Experts of a small language model.
Training: 294M tokens, 4482 steps.
Below are experts of layer 9 (counted from 0) of a mixture-of-experts language model. Rows are named router (the router's row for the expert), up (a neuron's input weights, with its number), down (a neuron's output weights, with its number) and show model dimensions 0-255. Each number is 128 + 32 x the weight over its row's rms, rounded and kept within 0 to 255. Numbers have three digits each.
After each expert's rows: "gets" lists some tokens that make up at least twice as much of what it gets as of all text. This comes from a sample of Wikipedia text that the model never trained on. Tokens count by the router's weight.

# expert 0
router:138179132125077096139164099212114102125139126157217116196152131103089134143120134148110183137099097105159146167156164074110137141142141077126134171096131148108059157122123084156123158141128119100099178098169114111095084125136061118129066188172126127139121103107112188116149036145153143110151128122169125098143131103188116139097170140159131191168154137092124104101137124126118169118146064158126144154135122086046094140105128131141101167140173123171166130107182181088099180185141153159135119178170141157102167168136138097100136080140108099120179116103130078146139071136171097144140163119154132088127152104154132107186196107111090156098153137082125134084050149140047152176067115130111103080132184078174072162127118130089133146099136103122139146145097120147129163140114089
up0:058132143087097195110192136135145126124163150112156094184138142166180109137149113119127124170149202128126136132101136126111102107113158158209133103103146086140155159113132110113154134161120129103065120170166120176063120161102079108150190077126100067149142107167136055120163138146125136134177171154108103067135149152150142117090068146154053122176082100138144139147120120195155134170134052169160099085172164148120112171103162106071209167117148133132128151185107150087051192140137141066128088102150161144074088112148166104090110151174139123078143112099115128068152097100146131155159144133141144156144203121096134112098125138115170110141140167145141106107129162132088128091088165107139123130121187044139120094093091086130128090123118119130108134173116107119100118079086101
down0:098169137122092126066144165110088121181128137135133098142148165171184120152067160108107153128177142127122118137152072133090145095110126174140096148106110117179136088154111102171102128127134113111048137176167082134141122122182106123138156119164203121146143108128112149092147131115125147170106115144135156083087160194138178156134093156163160149162054127104125132112118111106090125078095186115147131149168132173067113125152071118079129153168128150116141167109142167108149122138088123126111102069051147145100234140102171144146149134078083072142123137071083111179065071198184093136153134182153142139077158183071133140098149136109146115154144074202072095122146169095115123162084185131142134127054181117113111141117139150136174128148120156120116121128143138165066164124102114
gets: "-", ".", "/", " Department", " List", " \""

# expert 25
router:079157134178065093121172182206095099122154138158163119147140128118125104142140105137103154102151172159158098144132141127087106102164084091178132086110046080064103156094159090090081152130145080093059146087158086150120128164110099123091138140171142141116160134112145111082154110136167118079157179138130123155135195105168101176147159130109133159116170130118115139111107083159157160096190087103169155096109123113100093139115156128105154135125133140118147142087144137103080169170120151116149105091103146063096102119090150160138133099133141110097112129140095087144124033114186117172095128181016173097174147152167161111127169142142147113061146107098147086127150100099089186142093125123091085079154173141121164148135098124138100150069097101107128101174100099200164131173089092
up0:141092209146079088079120098071095133150195073149181101210151112142142148160102134152209160096118146123137094131123137125112143130156145153146159108103147116055196131054074129122142189095116123094136180146140162102137113146156124094120130112131158112113104171134126185140125117109170091126115172125095153154157182122094163077101190146132140118172124103106115173076095149076162102110091095153141162119123115143145113109077143207086180147142115122183151109173116065142163183141157100131136124109142150109124100071151158154052068110055171114114153123077158131217151102159118099112180139120143139149134143093179078166144135130141156129093150121086153130156120096113120151112106107121052107081098130132150115133132088122105174115157115093097063179098099134160123148117105092
down0:163071128133150080122119128085095145162039162150203127093138148119109070108146133096157155091199093158081141119099107136124160158112146128096169179053106133111132183099131101148060100123109159139120048127135123118101212101138118132137135106064078162101153191131135129161120162129139091113170146103087125120129152126068093161134131161088129126117115171133198134139097133152148109085153175100124134090107157109133108187155050099114129124066159088139135139094136161161105132127138187139159156165121123105112148158123100157177105131116183080095098169189075107138112111125108148147158160082161137072083136114175183147154112176157112115120186136107113126149069128085135165147103128126178129161138099114164144143167109126121073058087092112168092097082159062176143133162115094
gets: "==", ".", " (", ")", "===", " 6"

# expert 37
router:128168185108098142109173090160087067180128136119167093129129083139123110145153134179088157161190165050182129177132127088086076200066133085181161116130133166174086133111137125191132223156149029134105123104155131130089166113128082122125115163134099075168155100108102146087173120138109082098160117118128174173103148165156170149083124124088115124125150154079084135130146124122165137127149042120131127201134156073121102146125086084091158158086149126123138164114170112090118150149104143150099093101119153125138137134145148103154132085126108091093149108092128110112072115088095155136104149130126139178151187156152077142163150093148116141116129153109159132110083068149112162115122115114103095135165137093184173130120135134077161086093177098111157099184189150132068109074151147
up0:095074161132164140114129077135080096136096145135141159151159141098152160114079118100132136161144102167174155136079112099157144127134206119124170136151184090154129104137163146117126197100156116131114101146116140155082107096131131159158068095104114166161113124197150087122135155145082074109140129085135161081229178065088127123057139110135117106140127114119081107162074158109143080079127079144186177115126099132109127116132103067128154128135180110170178099163122161062124101206095122145138101107130103129076119125165146132135133145140135098030166103130092071122154112119147179098115143082147109134117136107124164131130185107105139118146105122123181141116090150105137109187083126092128141123139194121133151145139049168072195159055128077118128140156083067116166115071104117
down0:098145150139108132189131139144103138121150125172106098076144189087155126068148095135109115158168135165144182117145130144121110125093102072160153116096149081125105205174107149085072133081072109130146193141115092132120104122073149140143150136145123071153168110151155189147114096160129089177064134157127153091155146120103096118087152151051142136169170093123152130147111179162138160123145123093097079143142111113124121110103019126060146175067166093146093129167147121117197078123137103117105115138118062045189142116167113108145182120142128119135097144178170160116202114164077136126097171123157162106080154110092130123132180135107118106154121161134137123066163152125148151131099112116105134125112175089056109145097087192083120108149163083152123164089157154118137153161181141
gets: " to", " which", " can", " would", " that", " not"

# expert 18
router:151171153177128107081165160169085138155100115122145099162069071048099088141123131142121158086113087104153162144080132102066138105193103095118090117131154122095123091114157090064114164139136058088151139106122096145125073174148056125096123117163155168090155121142115126114159118170142124106140181162131178134124177164162129134125109121160097118106145159112106163132143114159147113148135109122125114132165126144117100115129190128098147124105144185125124120149197105105114179104140168162128110092098131140107101141141140148090143065147111146150139078119140154150140079109226100162120133165063140093107156158155091149133177072120145156143115117168211095111158045200095124064100136128083138042152153144115136092037107151117165117057134097146135148140129191116145129081092156
up0:118099136147124068094156168116054155131104128181161103180083172118125098153083170169178166140118163074124100138096157117133122056089145108104128111186119075155136113129111103086126070169132107114111104078100128155156146110143125163153146103092149166090143168138115176068110110209127111196136165152118119136108081166145103170154142164133126114188176115131136059174111125124138142137137125158116150151129157147161097073159105153136150169186152115123068167173162085184101105156159156160111102107144124119163145157118107111122127103141084141112139140086143114098105106161178106203184119138090139108108199137121101084117112093050065137137170098126087079091186151150118102157065140138097107113078108128065148058126144138075145167153134142113132098085109190105124149102058120
down0:139133197131136169161190160093114119131119138198194159104137131078109069181180126159114100171145128120126192145100178173109147155176140072091123139178172046159124146136126187134133173112131114116075151084101193152115134111096156093134129171105109141048178186115096106107167140129121089157032113123095127109160143119117141084104146123117101152079167129125119139076065080081122150192113097131170121101097108143077114124146116147090112081147074137126131089128062062102082134153190118162147077138163112095083154154174110093136162127108168147104101114147113171110134195166102127165097136111129114176145175055165119090149112123100145123127111102120115111139147091136104122112101107144123132151106146135132133102119131148154137147107063146100134111057134107107123063178068133
gets: " of", "==", ":", "===", " in", " for"

# expert 42
router:126151127176120127079143093151111101142123143168120099160065053131097123184078149132166159149125182138150104073128112132173103165152117041156095138149132061121162150072097091109086191088156090129143165131192117162085063147160073084132151132151137136153137096138123155093156083172116123103194164127101130140085148149151116160115143207102129073113162165119117166111132069185159110143084108154170134126117125151107085089117172129102177100140080133068136117107135090165134137172097150159108125127117158117092105082134121153093118146143077090101130100114118119145112126116178070189103140163072163106134155161102109101109184105070093188104135115126145143114108114115121169119106124110146120148153161128053135165086112129148147126034066081070126218130136137134102141095106139
up0:121142065073153158142139134126083143159159108222141130137137081129094082101164148141142067165111098168153188155134154149114095144162140111150103114076156122113114069143122111109089100147109114122083163113127147175136140104185070089179107145151189162163143117165133160137134157213152085152047184142135147106149161167093115147136110143167185165121065118150117107139156101093183161127116131061139163116169148188087128149089125110140178127073085145178122105196121150150139150152057200110168185134114166093132098079141167111124114102194116150089153095119120115130129123126121094121074171155175117099140112100105105098106132062126099185110171090108145121143176132077135120134190119135128144075086115164077145124123093131163200108128166120102132108139139059137116138127123104
down0:113120156179154095153154200117152101183192091094114156101149123105139098094124103170095047169170161131124115154095189085165106201130142110062108081127135057094124144125077088167111112129154106108143109136127061146122071132137117152139133083129131081207062082120079114129160103186141077102163060108164103071096140103080123108197169146146101126099163119094118124124051174131119189191126171132076126112145108117109139119102131106144079134164094162113147083093166126158103098110148132101152117112137122182092124153063145122082143118114128140139188147146155157087119135176142128101115146130143093123124147069095135161123166111131147086116116108158128173207106130120144097155140130134097168160074160097082198081085140125110093139132134137127146131163108172152139159131148179
gets: "-", " |", ",", "|", " as", ":"

# expert 22
router:070153097104087102082099157213121114170157034114184139154088091179185139140144142091134131086128139134177165108098095086160134122093142125149154123085142139077122134092168116076092177137179101135080187121202103190149187116115068110126092099114165091152095086161159198135160106154127110070170190146127165128126135123157133082118129140157110121151115152096100123089139108115150083086152100150168171132138117128132123073111146112137108144187155140143098133155163165161102130125106130081183121164125087133077151060104098123137177107127090143060151094150163098124100114093100124123108158125125142129158180142181121073104186067091092199138169192087148141142144107147096114117082102164108138143132122167146140154081137061104116114083129091162164129158095096148114101105129131
up0:139170132079067104108154166097084080127114077142153164138057106134186168180090158123153083154148177056125138158159146146090081172138088110079113133126099085184177122088118112125157151149131184145114089019215103119097180123144158089107092124149139153091136032123113115123185143147112120122117160161110184203153104149154146198115180198109122109121129100125105104116159089095097157107084115147077111136182130086153135098096130092115141139166119098130067149163103163130136106155113110091106138186113172024142072087111149085133134138103128103143136090142164145123124153101221149151136145107153132106139140087102138120131173125125150162075159160135135184175108123142149100122109163123123126118136108153088155130128169109117119148062126153134122107138146133139146138116150141
down0:054108208135094196133118091146154157091130125158130144153111117183114069106197142139152116119140129126140149098061077112149141133117127115143125157147126148109143117139079124105117073142128103158144128158094119142134183081089076170100143098167127215113083105082158106164129147148158117084129192119133111063158183075149100108101108123084158131112153164146117136142138082166064146143135077142142146114166097093161180118123128123140143139089156156101162146145106118127167154131158124141151127104093144149128164127097143136108133118123103160103167125129168150194083153116165088130157138041151142102122126177173185108070034120138082059117084177148057143091081102107198133091077176193144067105158144092089109088112070111150151182132132164147120140097157137122172145140128127
gets: " \"", "\n", "'", "===", " for", " 2"

# expert 44
router:110132059152116089086125173147105160205115104165131128176136089098158112168095107162184106121167083094246141132121126098144097130095182144166152104112149129085171137113121104171142133116171138086154106078069124127114161069154096075096113071141139193120144151130142122152129135169157079081178156115128159179073190154186163172119100099144118131159159135108142149098114121165136110116093134121154170146144109102075081104129177139120180121172110090119077112143121126108059144143174155139149166137166150085145114078096154115124130109100132148101107112087120074096174099105170161169146140163117122105092144127111059130166148145115156184137173081056161109145103144118119158114131119165080103118121151137149088122062125173117179083107145096167168188131088153161150094078136078
up0:069134138180175105097121119165126142143151119170160122101173148076114052044118155151109113158125121123117124137141112125086131143169147148147116070100164137124178040115112138193105153131116148115100097065165104093113099098199091143131131051091095125156135110139121139083116107097160132145156132106133174162139110134110178152067102152134137129136199134127141154144136137151118092131068158153104154128118128088163109084158111099106121133138135140140182113101115112106070123152216113104176098173136104139129029056102126135174124168160110161136098131044124132082110129173124141112134214148108094112207162116124081165140096151054126138116053167100156099153143159137139128122164096129134150155171112155134127157186146094161132165112190090144109122105080140157101095153076111
down0:153081110070128118164116141138120088140063112180123086179081124152137101170191132137136107076128153113103132122083153083180097180058139143179150126180177137148126155091148131124108139165149132101157141117112086113144133166120146097200085100133140128088163111137143142144107126146154197122138133098117164042084102175145133149120106093105109113153137100163105092149162120097132124135133135152166167122161053104131106145127129201187084117160181190091130160104168135092128124093124138150124145118110131123078075118163119114092098122101144107132092095085125112113088095101160181153111106187177154188093112094122089196115144163173105105131128105146103158159164171078101172141151154134189110084126132186116147112144095060158150111142099093119095093202090159106163023118095090
gets: " to", " had", " was", " not", " a", " have"

# expert 19
router:118119102143119091078138198175165123150086086113199095149103065107103097098169067106113143110085100108127171089151195094117131166152137152120143135088170084114134123090116105173110162081139074173117119072201099177091145128161114091098134108153172125139125106142121154124170115160157088114115122140138103138070135127158195195140123097099113128150165195136121149163153181140190079117145053082127135103127120116101130150120142106146148129144154128095148108134186100125160128180100146190093139082154152086127125094154083128173117167125138061132101155060096125106104050127096134130144122170079122116114125098151058088168151134131151195149162140126172073111093090111099188148113115142040161106143127020145119143129082132129134148119151140118144159169137106149133104099126118
up0:125121135140067188097123131124103085195105121095130085118113116113172142157219126122164157091099139132110148086212133092135107153100149122102119131148118178162145098069183193115154152115137073116165091101137211145088123176150104113141164130183070181118163108117153169103069120129141092032145139122175145079148120150151181138175141144126103108124155134162124135115136097135148136133115127110167124152100173102115094132070176112128108066121108137137056113180108122139189048061028184163123177151105121122105155174114100112121166088157126134102156146138155069104133069164099158122140097139141162141114099136142110123139166098213113161129097081138132152177163150137176128135152143079132148082132176111168151143087100103115141106111119183124145118100136130141146105093112111
down0:159097137163203096160098193149108118112168142132106097111101147120119151168098126162107136200141113106139117101137161092067141104093106071159170161127153119163128207134138132133151127128128115159156064150164129116137076099122136102164123143086184066133130091076106114164130165108071142103162161169132161171126168122122150114155116145127090156120164098177176160172143149134150179105155081140140123131107093075137145122195172178139148154127091145092138107112120137135097148143069148047104127171074132141130115187148109085132153209112129134144144112094089126083094150087123091104107143137067135153129140172103133111139132157131114164129117093195132151150114160089148138095099098097123095174146176165097170169169068095171064092131115204086125124081091127159031163198159127
gets: "\n", " is", " =", " \"", "==", " are"

# expert 9
router:129160137161138116074133077190088124160113099184204137177134144058122086163148051135104157131131075130129109124078164124116121175119142094139163115078111121071143114131069132136151110128145079148083168083138059098092137094198121100069085103156111144186119134130136167136138158096174071133114112132128148155102197093145176104095118141129106149191152159077157163081148111116171104146148116149175133115133104120114129158131062118141176111155152150144072143119156130062101165174147129139183121131115185075119107086104142158100131104115101087075133136115128170131119112147177114105120177181159147100132093137173123088186137112109107132117178167085131132108085135128082141155081145164114093089126188127165161118109112083073134056127078115168205152128140092155153122108112064
up0:128244134139095130150073126164084130146119063170147168125078123047089049110117080108091177117108084113204117135135131178137099223153117114095141072146113129106094087145108106107168059099180133134179088173122110126155111150158161086116094136153108148154149118100121105100124126129113107151150114128144161060151132081098102156148092146120143146173142155128073115159125062074163141105137171136131125108142189132114132115138136102074166135056107137126079087157090149129195140132153150134074148177161160123092102119104139147137101117108138111094096176081113144076120097111151181147092061128115117121093182109114074183119135141110128153085121115117162139081186128150174124128141152149129109168075164152132197138095176114138186131134146108129158133165112109119102121153161076
down0:103170126132068139122137111125193130124128136163101154125066180026128145118108099108099091144129080173120128121170192121103191121063130119125075130097125079188102120160161086121112130067132159156067156133108097149107129141130135119136125128127141119146117154193134155093118050134063102131112160166186121139148152162124117108111176076136117143098141115138113156181122164143103206178152179200085109098084145152132108095092145185149115161146155173142140129134091046146136098123165077129072127165094068174148080108153073136151077097172139121156180172107133103137106182188120087112130111125153170153119104116116116131130132148161104091127132150081109101203055056157116113161174107132159107149081168120152142124106123182164115161087147109155167129138117124133147134170139134
gets: "-", "/", " P", " (", " D", " T"

# expert 8
router:160131095144124061100080144157090100166170120173121133148113032101077097117097093162164119143150115104169176090130161099149092162115127070164140109140193191143152111127077089141131171123162098095107179104118083165109159106178060104118158102148151112208093095198124184124179122124152082113177165122126189141067150166134181138115134129131078135086164143138097153093176117130142061140126070162130143113137131151097116087086128124112129092138114110155073137168138134077137145110134095188118059146118189072114127121123121106123125073134121108175171086092153075116098153152134142106118133122147132084151134150141118096178167142110120163138144178142136104121103119146118177171107115148054146097140124166099128081102083145103184136124108140123131136163112162119045172068073150
up0:088118119081112079145167129114097155153072126141136076146130104138140100135156151172144089126124073107121167071143140084073095165156136103101138066102144123167156119101083161163118104142103138129140096199122125100185168127155098116138106123157104102084099113170137176144115122097126128118141148018170170186114139106152166017117092110130081139107151138131107178168158141098108119136128178130156146082119146146133142116163115147085127126103109095148081123105131120114181148135165118141160129156133134150100131120161111073168165169194112090123146037119090074101165109102147151117116240162110165119161134155170141131112172137087093151147100128123134142097129184188123132079173096133147098169129125159156142125082154077155201077160133158154188149192143122101087078089147095
down0:226093075084082133101137120152152130102188162115101168168089130159111162150150111107150118115119135125138177097163141126103102061151105080140115159158138046095160099086136162097150175138130124131112162146082171081130134140157086117192099106068144038055152130134091106102108135117098144061153139167131153096134061153133109112146142140105118063149100099147136231161131068082136127118136188112089091156103125192143105162121161157078106168122114138169124188097103128147095092108160079159147153059125184117136145157136125120106131134164144133134124097111149110145187107130160115092115118186109104151094113078120099123131162085148131164194142172128192141124113155094152137136158140103138095080164091116181104077122041138101107097104110129131141157095131120095165126118098123
gets: ",", ".", " and", " the", " that", " but"

# expert 32
router:084122116174160134078150146193103139149147108141168127170117095130166116154091131140127182069138116125103178072130146089133130144127132135160151078034121163162177137111152106115126137129157059069078140130131115155079076164112093099133157142163148068201132155108183157066138080170126032118183181138170146155141091093183095133082176155105137144130137129124124128132102063147168089142110100125190174137094169156106123154122117117106092103100130146130093120151163064111124130155137183144112144079091111164168123146117145090121123061153090097129148092122120069144106089118124135095160195115113120064132167170176081092144158104147142150077169159094185138122105185170123183116102151104067114110117131115130135143092119098166116111112136116137098152159125178088117154083073093
up0:063086111096149204128114156158161156096143130128183109111077207123071120147161133158123123166159173128114094099148180087047179088165153095118116133153135098095111091164109160061121160132102140107121157173158151159115100118098127106091116153114134139148148116117107129171162104082125116119144161142210142106092157138160143154159169134101120184203133157108148107133114123166206156112115113133116141121089140105151195099139132123122111068118155120114183128157098145113090057138089147134110165116117184097123129135087124107124138063101068102078102165124168144153153067116095156142156175186093200135081113165147121144095167129104150120110081154111207092128127123153170170092114118156078147139130089155174139061119087153104134146079222131101138119134167173108081135123100111
down0:163151017180127131125144096088163110176187096149139155114137072149072096162138121092146150109132053143109103135127110156155107157119138120167163146092126127067137098164147115122139105089111107111099124122079131109154108177144132097070096072106116135127131061128125128144114131140085159130187058138168146125129155081123177126165146152117104067129117108103075167214123140107125110085138131157131101144087141104106170104128115112119145139135113141089154204159075118074088181146163153158111122094127130150044151099149133161073116158134170158105154071133154184154111169162137038091148120138162127117079079140153084147143143134094150138101104075110116136105163167056133121159131189104110027115103160155161153098116180168145139149141146122161131138129110130183156094170150174
gets: "-", "|", ".", " a", ":", ")."

# expert 24
router:114161102165086140077131091157083124200154141103129129165107133116152092150137106113117139107164136092218114124129139091098126166111130125163097121060140157120139145090129071102118132104146093099113106054123117134140066080181081120107076164154140104143111157102154171097176096102173096078200117136137138197158093114194162191117116127137091173112161181115116098137128124142184112102091110190106189138161148132126073108102107091129204124197138086140115145134185086106099134142133138153083068182131193142079132149146083150142164140146066084104091170106131102129108095127151140172143106172113157099099129148148172082131170111128127202092142163143149115106124160137078163128104115112094107132170125162105112090093137093146132126061141132089140155168145148182083077141079092
up0:072074154122135071120189093175073101075141081149187043150144092118139173146105177028095109106117139085148149162094141126096087155092137137112182067119149189180095147154120153095109130140109133119139165153139134137160104094191143120133157113078129068130119085069142103104141116113139164116075152171161129123145142100122176071119107125065104135121191148133160135083115149126159099127106113127093101128089139134141126095113104120131199085083121150172142163167139181096170117128129100142126132150177148197142186192095113147169117134107099085091138063090087067156178144105146161104094159136142118137114165149167105135151117194135053095146132097131184082126099126106149125099151162114119112169172159184147150155096153154161150131110137161147179184144117167139119130113110147
down0:117129140128205149110149175139097168099105120112088139082121104111155101206155117160091171168110127070126107114132170073169108144122114146153169140141034149155153149143111152183151113146101092174190109121138137150157126110093128097107091140137133119108128063147133134131127128064173122137123171134087163152127092136077127132138148156172097160086118142105120094162105104126119126171121144139182152108165137119080064164108133107125040133099129203086111127190153122128099140105165075130147108123160116150113117134123140083109163141142107102162154175192107123140109097136119088121127183086145109109088076155089192219147122119139129121164106102148114155112132068227154119097098094067061174107143115141122081130122042203105114126089083140142127180113088189152150129082127127
gets: "'", "\n", "===", "==", ";", " ="

# expert 43
router:098088154198167108092131215188112115136146117157138095119080066111113121184140137163187132119118164108128143155069134081082094098118087100181090106066138141133149095109137094127046135125180089116145131114159066134094122109144185092065154164179146122150134118166073131103139087142127115091090172102096157116087147144125110092123106182100068082109194188125058113141142165103144155139149103151117131141109065114130075120116146127130165154153124094122132078112109088091134164157071126188147070129159115145114079128093125079115143076126105086108154098101123109123158122142141112209140122175095153094164151153143117074125148138157090150105129138121166116139131161177090155125150132162146150096186110124111123172088138168136127209072082162126182189131139155071148125131131107
up0:110139134137117077116049097157117189139095122113181177111101128097122137088152143116127124128111125150195171092127107151112167142180111140157163115141175137122129093106117133162173049126162064118204116152164109153035177130074183106081115094158126155196124110113096147136167146072108183150089147111112174164067111135134062110146167147123068134098150139057141120142091118156172071088187078129097117157152070127162121110100104143154185122127185148115153073125085130131169086107068187138122114135192136115131121180091090125181171128108122114099164110107145118104147142124091100130093117166132153085092123136125130088153103091139064090124152102144171132072134096115126120106118156136083150085120157110096084124109116134125128118085152100110167123087197154072135183099118120
down0:075094102185106117101087137073142121158137165065043094102112103138092163067136123102144095160100096185129129076090086142113122109122145086136165141138211125139113132141116127148149156121187104152155157117145108104136105084119115140144093124157041149097133137142163120125114113117070120142178120158084100077199115109140092134128137203203183165142125133129110122108103155193121097074100171069136114180071088228108097132120129111195137148126083130107134149152147115096151098067128172158069121128167153120162106087113114100157140111116136093131135098141117121107158099119141179121140120052133136188160115082128128187139076107126079121134164143142121161112100134149081154105131096184151172179100130114131081133095112081091158087128159168103127137093107084142147141167189166
gets: ".", ",", ")", " as", ").", ".\""

# expert 46
router:118144162128129107125175133156114101115129139126146150159063060105153091172101112154135173136145178136147083112126183091145198191180158097101107119154060120077172151083170090104092153111133093130145167127151134176122108119165069075149166149112094133187115112139174151108198096137160068102144158120144153133100161134208116153118109145146090168087170189125080132144116093161129138125137055105174122104159129145134107173135168145186139122148114160164124083125170085171119160149069146175071088129105137117076096086098171125071179109135106077073102176140123100124112108093156110131114178160082121127173161108168153095124188102143173184095132127092167077143090075112146138128134126113118101091115110168131173092095088106166140149118097160086147180165084083146145109109111115
up0:141121103097138179158129174097089084155146114176159157130179149130082103159082141145088088139142182127134182141182119088083120101120107107171191106090145097118200112105149172140154077104128097122083217106121183110107121121160067076171153166155125097170109062154149154059150109123141059179124126108145147077129122089102149119099129117145150063124146123120076136181130124149142091128171128102176148169082138166127109158097119155167227066105146130146152104081166113129157103127064112135099113129129148094096123104070118125177142166149122125110125112107126102138098115140097082152076105095176129117154124118129135093119132107126074094124149115116120135136122078163134083112160131124180108133163136104114130144089181182160237150129135149112197117128139073128090184179178134
down0:117103175128124119134134117124200165186096074143230118114108096178159143139188108099110179157142142192139121176098154116096169165053153170148105092108137109083128123116110140159077100163161153121095160142131087116116100152144062180099104150119106096110122055169115131109129146137138130155151170100145115103089125128070119099133210110156108098130134141111132102110099115123143134146111123136126150082121175109151140124103125013135114136163151073181110145130189115144139121115163113067108077126118097133156162152115157122170112130083179112149174124133155153080099090101166175138113139170115120147168130152089161207061132138161164115084136123113136105125188127061175125176183157162150113124159124134162176143125161180099158069078127181145119116162099119160194108085157147
gets: "|", " |", "-", ".", ":", "\""

# expert 1
router:107141098134153077089149128183151129130128114196134118155065087114104097188137108100155193100116109084160106098096121126159148156172096136163107111119168152119136125126141022108083141135137102148142117114109108185151115170188111120143169124153134125129171099088128132084162111166135073125112166115151143113116090085183126124151128159155103146126185199112179139099149103163145133124141132128209152147137128101116140154137203094088218188133131131093153112091161130120133178145064147145062117084103136168073106081123157123131119104174094093099119118133160122120121113130196105160145119116086161144081129125152119138121193090152157170097141124142195024118126088098081133056119116163136145102116159134199132073095107156165149149142107118093215137122122148162115156116083102
up0:149124131071152118104127140072116125163132122103147112173130104127124204181103068089176176073101113103164134091123099095124185134095151126140128162122070133128125104115112109116091087138201100117145161109079136102147154134141120131142104143162220137139117042156148120104127155223096144162163204122165117166117089120167124097123175141125082111143180117139195082095169122145180065141160136163141122147117177072109116109118163188125125178132084114088185102189117131165141147141169128151099100100192114127123078081144141115133132169134144038099100113133146083119167113087154158138127148111096158079124110142153114136100141099066140162114191154123131128135123165120131130111152176196119117103084092141190078115141149165171109116135151110196113159146184149154138146107080161
down0:110129080161165119107134125092111106140158171125145059135062095173134112064094146125107138094107212172127121127162218086155126125113095129122167126087141088164053163128155091159104158124118165170127158082058189124133123122160109144145127119141129131145098110155120108123141116103132133004107082123130089111137110173132110113123159156100144117144115157176112083196135135141130142131076138088095093114079089127072097090165155143142100110205172162149164135114159143195136150158173088112064120162090145157119216081104127149099128117130146162129119115129174125069147118152124163142120050140120100131156063081103181168087142095134125094107138099169180134151143119163159146110076110125154153121107161088124136056117112076102112147168138144141125105117148115172127178068115120
gets: " |", ".", ":", ";", "):", " MPC"

# expert 5
router:109162172162089168089157104113093080199133099136139101164168081097173085147081111092075158150181152086198175130114068138138160149108128104120136167134135139182179167169200131118103103092150085120133129151157083117109053095164114097158131140189120161159128125061188184141187111147150139128134135125145100116114157153166174159125109151097094136123178144151086105151106080105147097115153079142155132179183182165121122111138141104078144152147141136086132137148176164127086162114120157140117132144102139125074136108103139175130117130094118103081144180105095096069140112094165112223083155127126122098159161139068104122116137088155155212156130130099202145099110052135099112098137122105119124116159195106143133138076123121104202134068140124109130158126121161074102145100125135
up0:066108143134155114073128127121071143114155136097195116182145069112075137142074117116102121112155115127144130124111139100097100129114129154147061103110132106147135171159158140194105137106194092129163104195168116100059160121131118166164114079147120117142085122164106101124121125118175138096121185058133169127101112106177096140139142133095128090148179070115114093140136081157111127150184133107195169160140153169099184128104173121097126157087170144169171041124092168098093121134080072141159216088120111159154188131114118120131166172104144140118182101135086051093134106114113160125083099111136152152137136158121090152134091170150128174127178139144113190176118126108096177113158209137094065057139170100105115135127102095120134074124125093088163158131127119159152115165157115
down0:106074117129144141140086099086096135163048125171110049159141115166099083114106140110095187167102083128110156123085134131138152194138109142136118168138128110074137086098169109163154128139074130212094128053178185134118122139134139166121136068108085158136105113142184161110142142128104171121109090096153111107081133107148187160141103148089153167098163125107148099128108125170098114119087163155123184130088136120149143125121147136105180121156109118143159120126095118127211119094072125131077089149204100174132140128166126159122171187113103174124095097060154101123105087078146195133144132111119129132095172161149153194116173113136121145124142103176159103123152128113104081129087112130121134064091116078132128124190166202137112128167129114190051151190129059146079116149119163
gets: ":", "-", "|", " Total", " Date", " Country"

# expert 15
router:084140128161098078089152129168138095148148115158126134130106048092123115128090129178157110152167097127156127107084135120142158223109141098181126127137168183111198102142135113131084135078151085103141120064160105180101166066157081105115056128169157160161118091136124110100163091190143086080136178135109133140142205142129099152126099112148088095083161179102109147100151126155139142108097100120098088129127106155068133123081156111149164132181096145113119129119159081090136212151147127138101104184159163146119118057102121105106142042135114104152166117141103086150096129153158128185140170136109149093149149157160077128193140066060132166105124211137178114172151085166122155144124077127093177144131160151105095128100139128112140133108124121154123140112141184141084115064086147
up0:121151153138076118129115124166190099103115103136130101155111141059132132104138079074176128127094153140113127140145134117091152098155134091077162154149069134093068144111136166129100136167153098107119144130133125189106201150171175135128146167122116128111119135172126147082173088133116089156082165095106175080096121158092104081117164142098087103142132143106110149113157090143127087174157087111109136091198096091130149147095056157127155188093130169101090077146176158075137133227081183146139083084130145151155156162116164165140180093196149158134110104143113092107112135108104167129033104123096125099120132094054139140175159142136135143147181186135150099093172143141144088101119141150119050127164169134125093104141148146090158170137180094137196136137135104120117110197188097
down0:080132153117119104073155089112203087117132188140094107149096158159140128121108092129126124134056151151118165114151102197100111132179172148165109129077122097099094148150146078113152105098099164154137166110178078164121104132146122133157136108163122157194101126120102110135129132132078139201078102188174100079139079101155146129095126185110120118066122194104093073083109113117075117149140129107142101111104103153120179166114136148075110174132119150148166120185179190181096165120129158139162197111143137114171162077135148113089107136160110129104128057127113106150102117109154075156133139174183191102184121085096101162147099101136111100102137089105142085105087130149173120167135151199109120130108130159086130127200119115192104182182125126086186125123096138171117119112060158
gets: ",", ".", " |", " and", ";", " but"